config = dict(
    init_std_router=0.0226,
    lr_router=0.0013,
    n_head=5,
    qk_norm=True,
    lr_mult_qkv=0.7,
    schedule='wsd',
    seq_len=1024,
    train_tokens=716500000,
    steps=5238,
    dataset='wikipedia_en',
)
Below are experts of layer 5 (counted from 0) of a mixture-of-experts language model. Rows are named router (the router's row for the expert), gate (a neuron's input weights, with its number), up (a neuron's input weights, with its number), down (a neuron's output weights, with its number) and show model dimensions 0-159. Each number is 128 + 24 x the weight over its row's rms, rounded and kept within 0 to 255. Numbers have three digits each.
After each expert's rows: "comes after" lists some tokens at least twice as common just before its tokens as in all text. This comes from a sample of Wikipedia text that the model never trained on. Tokens count by the router's weight.

# expert 127
router:134123122078128112175111149131113149118156149111157115148147106152096184152132156165118118131178134135111104149125104107112121154107122154111089148149103143124140092150128162147125146113176156086182119121172113139093105119132134104141143106141113115105173093144159113111165125141093186124145120148128123085139120110133106104111126099119120131117165115167157116132151135127139137147086056134136129154163103100126139114114130169163159101119127151140087093156133102125166135143114113
gate0:080181097120121070177108154111166118115131161122129141113119130096087153139138131145107117093144128158079146148127107130131100128140128144076143096087105128142099129126080125120125130085154127122155092120134113131134145136140109114126099156149148103099116108120155157125119082090143137101079125113104133105127133134108147115150180096122119108147166123100156124118154086119178123081113086105121138155115152155110138160126107110078142139153109157158119121140123119107135128128077159
up0:104168096104129081147113141120120118123136157104106159096103098102143111127159133182122146086159133100086135160164119139108117110098133109083156121065113181139143139147106130188116104059143103154167109125169122116133161144149100128178119136144130094108130163140138120129105077103165140117114137137124159145126105151106126119133153126141128102117150153145123137154143127126160121152102129093099167145143144150112133154141172143114151133125149128169133117126132152114154151133094101
down0:158145148146083145097117137149147163143114136131168127165121123135161124132153122105168087151112118072113139110115140141196154156113117171109135106133141086089108144110125149124144123164172110142106170112131118089116138160130136072169155135132140107111144173145119143117084143120091096157122111122171159117150130140125089081161122131134135137133102138131114169135153129113099138125161162142146148136132166088141096081142112108127117142138165102121125145138188100138120108120137120
comes after: "9", "1", " de", " Le", "8", " Ne"

# expert 100
router:127173108049150132144113145129135175130173100105185140142119094100114140120135124123109125130189112104104123164100070110143117133137111156095089120138122161144142123123112146092135156124174149118148127119161137124120129098131145124091138103129105168107126094161148171130154126168106166089137103144116079133120087164155096110115158110090118136136161124106167145146161092116100120128117141184117116131149118142148133108149119127132171118123137161090131121114121114133132142129135126
gate0:121132106178143141134120157152152148177105114109097156145131126090142091133156112129138153108100100123123132103157118150116145153139137087102126157097130121119125109089110154157148123126116119120114125155129121134128143103130107116149151101092145175123091144182135176188193140123111100118134158097152102092125129129102164161098132135156137094130149141129063091109109121112160161101124118144132107115146102155138139123092114141129152105173141149156168062124118122116162128147141138
up0:090133139138154123128102154170128121181156114095124181122124074078137092127175146137139118138138102116134077105130098126121136160153156121087149133134161130134152155103109140164104147121131113139094169130132094132115128130154113140113130106092155163146106152189130166186149131127135146141125133081163089148107102118121162160112137129178175100112127115084121125148134115142106139126107167102120140106115147169180123125118126115148156143137145149144159105112144124140145118131150139
down0:107113103158084124105127124111117103159106122099136104154121120106092110140086174162139113120103128163115117112157117144161136089164121173117059150108112112119117099101158106145089109145132111113110120145158127115127127137156116081083128128164143109127122142136156127153103123144128138110161137066138161142134096181129202134144120166129164069136131114126134153095160136111120114097141067146122132105113117139137129107117133143099122167147110131143162120124089126117158123114147117
comes after: " ", "–", " (", ".", "-", "/"

# expert 242
router:180133117060111097171076127143102163127147170147166132136120113158096149149100126130121142101140136132113095163142114102131093189129137165139080099174094109109116102140084160111147146087148140123176113134136094140130118120144161170129146131157118153124130147135158110122183092136134170135117108156109107114135122125127124113097174126066115119113134096140154144102156124142150106129091119137143101119128137102129142127129103123141182115118143122135104103125119110142153159128127136
gate0:140114163108104115136127147184140126171123113130161105129123139116144172106116085127146077123112176111099127101127102138128155166086131164121090146161128108182123103134089129112096115132126089154155122111148149164086117118122128096153145105119119132137156074150143148096159117149140104161150129112143101136112102119125138089131143135120120169162113138121135182115165159154126166120113132143144074159138137129150137074124106117129177127116115132130140107161121138153121131151184096
up0:129132116149147153075153150124155143106121108087103134150163108096144107146149129108122162146150074164135157109123138106106139079152140099108155110082153200098119140114139145132129142144128132081113103166098139092168117140136131147076099126165135114110122131140119132155119159093118152098126150122128130128135145143159086108156140162120129092130119113131151091166089104090112155102143116129132155108129111164129098158142133095134064110143123147095135164130122128083145111147109143
down0:132107122125124147105107139106136079141122122109096128180149138100098114136131130107113123155119153110114106123114126127120161168091115102104131133124095152161162160115146154107125144096107100085160091121139152095149156138157170169133109136152152119148096125181133117084151129135146118140159121144115119103170150112117146134111119157108108159141128117148097120135070123131151149178134121157123080117133141112158161095185095122155155148137095118170119109128139166149187090145150106
comes after: "0", "1", "2", "8", "7", "5"

# expert 70
router:163136106094131124137120162120108157108124137117141147178167123115117159153088132107104115134122084134128122131167074100117095169105120148121096102165124135151101074130140148099159148125139133075147105101125127161155103137131123118111117108146104116139110126137115135128144120145098149087140083162092119115130129144138122108129159070124084102168151087129157121151122113084079083124080095140126130143161108156090122112144106119140163094125128145128125156150103080118150159121129110
gate0:116110144119125110136123179208108131120150168150122136147141108102119164139114155100151130132114163110150124102147119117136153126110110144138124147148157148168147117143165155101158128128181149104099114095165129172102098113101091121106141134134122122135099108182163150168138149149112109101125137158093134112144138073131098180128157086151110113125142088128137118158136143128101114133123114108124103151094084143103113140116087135163130096132161133158124157136172128138124127139174090
up0:120134161179092135142125116146139132106117143124113116172108190118106118150095128130135136158106169097142116119167097139149112124090118157144070114147137123133126105140134137125155132134154117146126086123148115109065126104144126107081121155127124108150118125116096165124121156122071135119126156134099141070139171076121131183132137126123080130130131115159116148127124135161089134133104114125133091123077072147120120135114102120168161127153145164146116141119127128109140195118146143
down0:108164125140180092118130130173146132118106188137117120147132136124135080157191109129129125152122105145105138160103156157111108152141153114133107099136084114110181126157128140167147116152100078135128147128165153140162114137097093173147150115128121135094121120137118123113149154157131135098129129156131163140115125122088136093142153125122147128129156134108115119112098146130113125106093124101148115147143143110069151129163109119136097121139067177168072106135102120149107105157124165
comes after: " ", " the", "\"", " a", " The", ":"

# expert 45
router:128145098083127154130136125149142146113128142104197133140135133146105177164109143135114117147169109137133141146123077148122096164136101161128131136156147118136100098110114161115128119123156162109148134138138109153127112115112162126094170091150120120121130140152142146146147152147104190090140089169138105126103102162156122141133160138102090102118136087107158167150125091054109120137067107155124096134141123136126142121151115155109162118155110164113117141110133077139157133103129149
gate2:152098132106102146150173135170164132111097159107116121155162121131107106117141109120121103102183129096148086158123091112143158157119141215122131167155127167099093142105107118127110133157125137103137150154114081153113144095119151125090118098145097103162140136125135158132160129157121164117105110149123142138108111156107133119112161102095151119138152112119140108138142111129114078152130117143111105144127072181155111110126112114163135167135138162100093119171134123120150147112156124
up2:113154135127156117113080135102075118150171098162137162098117119113142131135132161126092151166104145167100119095154129111128115106154144053139129104142121106160148133125135123122176156102151125192128106110159160068144127163165112137143139157093135151096104115116136135141087108106131097119159119091134098142136154087193099116115119163173121121142119142123138121115143113137146148113111141115124130118127161106111132138155135110130137103123118109150131095070124128153115127118125178
down2:155095133123135156122121142163144127127121090118135106141130139098127121148100159119116180110143102156141096110095123117169144151092127140170087127147171149184120145119132145125125118163139102121150159154104095115122165059066090132145178146140096115133117112135131049129126164118120125090144120150122125099155147145129123105134155175136120165161154144142124110127132118116096167136129118132157101150118128131094127125185143109141152108127116137079114155143099161100128137107134138
comes after: " ", "==", "===", " ==", " S", " ==="

# expert 41
router:154142079087161131163100124127120161140126137169182124156138122100160154155095136135137139149165106133122154155104091133131097155129131149120121093154100091173154076112140149123146128128149147122183077147097141164165076146140157136134143140135123134084111120121138137165147117143086182113161118148112111134106100130155080126095120125106107150120161111135170125113141135078114131153102125123160118104135144105110126126129082142159151098151137172121118138131136132123159138103136149
gate5:138117115119086096159150096135132095151111135109093084143163103166111086139094132155127102132133141109123165093145150146121095131131158111154137127198132109130149114146145111147081128164112101178160128117109137119098087059165104112128147126122153166104141128104152130126132164178143144129160082142134139116119104083088091127109108110144139135135140113147181111122131137108133112159126110156123135137101167089105107141139136119153132133099147145129088140134147161139132136091096149
up5:137072105132112124163139134149113148163125107146088116132153166111090125122111135131122109144118129148121144142183159121131145101151093120105092057121147113154148149128127168098090107126157122156113096138126118122115115141116109115083095151129168147115115127182144119147156130095144113161157163142142156155128130119163148099108144155123111096131171137150133138154147118072093127143118134139109138114139106134127148066040136136139140105097112137131145102124122178148109146136137144
down5:124145124099144147134145144094177115131146136098122145125124135142151109134123083150122139140116136148141112138112121134151083081124140131090138145140149143079126185110147110175152138095135103149101150137124158127159131107117142122098071108124096100134126107132140100140127079154155126096074143141111099141152142165121149162087103157086103117149136193114121171143134126112115131171126128159104158088147109095098132139163104078114141107105147113143105122111093105093120168151129128
comes after: " A", " a", "A", " B", "|", " T"

# expert 165
router:122135125098131114142131140119098136135116139107154132173167111125119131141124131154112118119175136115090125142173121115158131182111134148109094155141106131152134108139095154063163125109168145090165142138163116157125127146109131120138171093136104135131141087170164132123156156154106154090131115133115106143088052175099112130121168098102131152136118121119139132122130099136080103149096086171136105150132100119105129142158130109142185102144120119130121085139089116125158139115112115
gate0:201136099157128120104121136141110096143151102144121131105118105131158147123110146106116139092107079146110141129131138153137178120118127081093119131148137153154174131133119123136141085140145105129130138141128152166145149101150099060182128151148158123130128099124144096097135145142148122105157115160125153085088120140153111110087116139159122154160149094160095109103115138083118096129154150103115144119150100112126095098167113187129131126147167112107130104119133127093179141121122110
up0:135139099148153072139111108115158131158155129155110110160102142125169090154110106103091177177085100109099112135132117085140111138133152144180069095119153154128121128111123138136166130140104137104115135104120121135088156175095118100141108154114104083161113137135154103156078146093137112138131117124135127178116147166103134112106165147126123108093126122166131148128115127128094173138118136114154117132102138093151084143111131083133139134120126142106139124159085128153116111094112112
down0:127138143155222079105090086118122121161118115130168121150134135137124132141100123107147110131105147106118151181159116119106142151124146135171111124147105125111099118115120141103144141176081162171133123089156121129112105091140141131116142137124155119130134132084154117129119141142105100154136136073142106137125142109127127164138103148150176094110140147136136094167118133119135173129116087165155064148177098136138127104123096138171151153115114116149131159122159151135125139100123117
comes after: ",", ".", "),", "\",", " Di", ";"

# expert 78
router:143142099086171110171129114118116151129134163123188131154091136134108120132113117140121162096154147140125102168125087096124115197136133179129109107148103125110131121132098146086168147068162165131141086104150098129125101127160119155103109111140128149128110127123165130134155091126109159111099091164067120091149126105146081137102128104093120104124149115115143114104154101120147135148099113149159093137126140107136164131118095150132172119128123139154096106145117123137141155107128131
gate0:112128141101116106189089176170130113113119169114143097096112110126156140094120133118129142109119125148126116160086160139104100122124101123090144103143124129114098114142148107144122103097143108108173121131120154137085110148063120120148130137113129129106130089159134147129101085138144190126158166123166131133129128120165078125133161180156148155084168120107148107174113141109094168144141080114114157162160135148122146162114128155128130146113109165117118112123132144117112104117135108
up0:109123107071144126144142103086146130131117099138150082141153128131115131152145148128165097116138142172111154108123139131135115185117133153104115149107107091134132125137123125111111120163149121126124162120121095141115165160134122073150148099124132078099125076151188125109090129150119124107100149094091141127132113114124191071168105087120129145142156142139117121066124147145156137104105136130092132141144132101121156128142160116169133169145135125111115140118150122129174131159113178
down0:152152102095123158115136109165160091118167113132173115137145133121145156145139156171153091142083130109095134067102131095150116092148127095075116140172101083146131106100150122098086099152136104148152163104129106131113122113107107103154124117143106119129133140135141077126126139137154116107137202120110192143134123116163131142164100171117147117096106124131146150126072127136117161085156109106120122146147116154105114093111141119154115131115139113125137123157138131159119142123112134
comes after: "0", "1", "2", "9", "8", "7"

# expert 247
router:102132073081124111160095140154120149136141175123201135152121104141100127160096143121122132105151138145114105164104110102128102158143129158126122098149111130162134128139119173120141134105160151114182099096128107163119090140102137150139127134129110138149102123141124105111143118132121171108155093191139153115124106131141101146123150085113133098111139065104150155145153088103114139129089071136135116120160120121123139150124092172131194115120106135089121115144124115123153129111124140
gate1:155154096156122098104126160088081119067113133140102136145163116173155143130136117116132144128132104129156125104152133122100122098116117124159152120069170112096080120136081097169185144112096132097129113121141118113144120154123110145133111126120127129103131141086116126129113104105141127103134116099129116060173163115117082152129157122129127160089157129137115125109149154114105133134115149118163132106104123137137122122150134144174122131135155148110025119137133139113123159108127112
up1:122144089123119079107164136158118115125128103094154110155148105141118125184106132099137128116099126145127133102103118123130112118164136125134128136087149132138115151098091110103126120159132095113124151104159099095154144145143110129113113111077153154116106170130132131134150103116132139085128046110130121112123161140140140181146122122144147128108146143114131118132149137140156084140124212131151115111129145133178135135195094145128174127182147121093084116163146111160129109130120136
down1:145114135120125114145097099149152144150105128116136110093116090138132057112090153142100200063130137117142127138136107139114105113129158125155140132164112164114057170133125128106123124119097105152118159130104097098138180116138127133133137149137103140140140120092118105139123123111140103134140131111114147125143108117105115154093095108139160141140166122129104117121152113152126107131170101166110128091092148069131131178147151148164156123143095094090151115145157148103119125121073131
comes after: "1", "2", "3", "4", "5", "6"

# expert 107
router:120139111070132136133095179152142137119165138077205122143140104158128153160124108101111112109152150132145103124098114120132138179116111129083119102127108154126130080127123145155152146119137146109159111120169141141103124118093150093131146127136090147099138106155193121095150109134113176097158107123126127114143123143141077086115141117117119107107127108143128138137135116110115117128092109131117108157198105112110131118128132181150143101154137154108106104128116130101155155171165115
gate0:083109129118164098125109157114125109082171103150136143131110128130118142130146091129149094158138129127135100162094118106145118124152111152103156114134110139149157120111111150191133133111135106137147106135094121111131137127139174113092102087148153121113144102154132101101164136159101096125133135132084127116123143115124080096106140137126126109125169140162158136151116152120122100151067137117111109082122130171169156099093089195104133127085109141125092109100130118088156158146091121
up0:121123133108187130074078123121126125140118120117180108098109136120127090121134144147133142120124152088109122142087136172148201146136110128088148131151134117131182107108149118148102096130096112131145131106138148122115154121121137134151141134139144151111140089147124133145161147152117115137143142102112154109071085130079099081124088194137126122141137138156113122097089134156116148139139109121128150098184117125126109125103096167086142143094103113173131094115138141133159127147103109
down0:191144087214146141093137121105123161115129101122088135155156134133115144105145073119111097113114149119088085102130146106142119112136142133147129146137152126115162162110097155111139129108134160166144130125163152141169150167125121146115085121117095140131130102146132124117108113139082123155154123121123090107143141125152125133137140139090111150126099125103133085113123108169184170170089151092159102109147125138149110142133141086147139120151128145188125129089129123140134106110150133
comes after: " St", " Le", ".", " De", " Be", "le"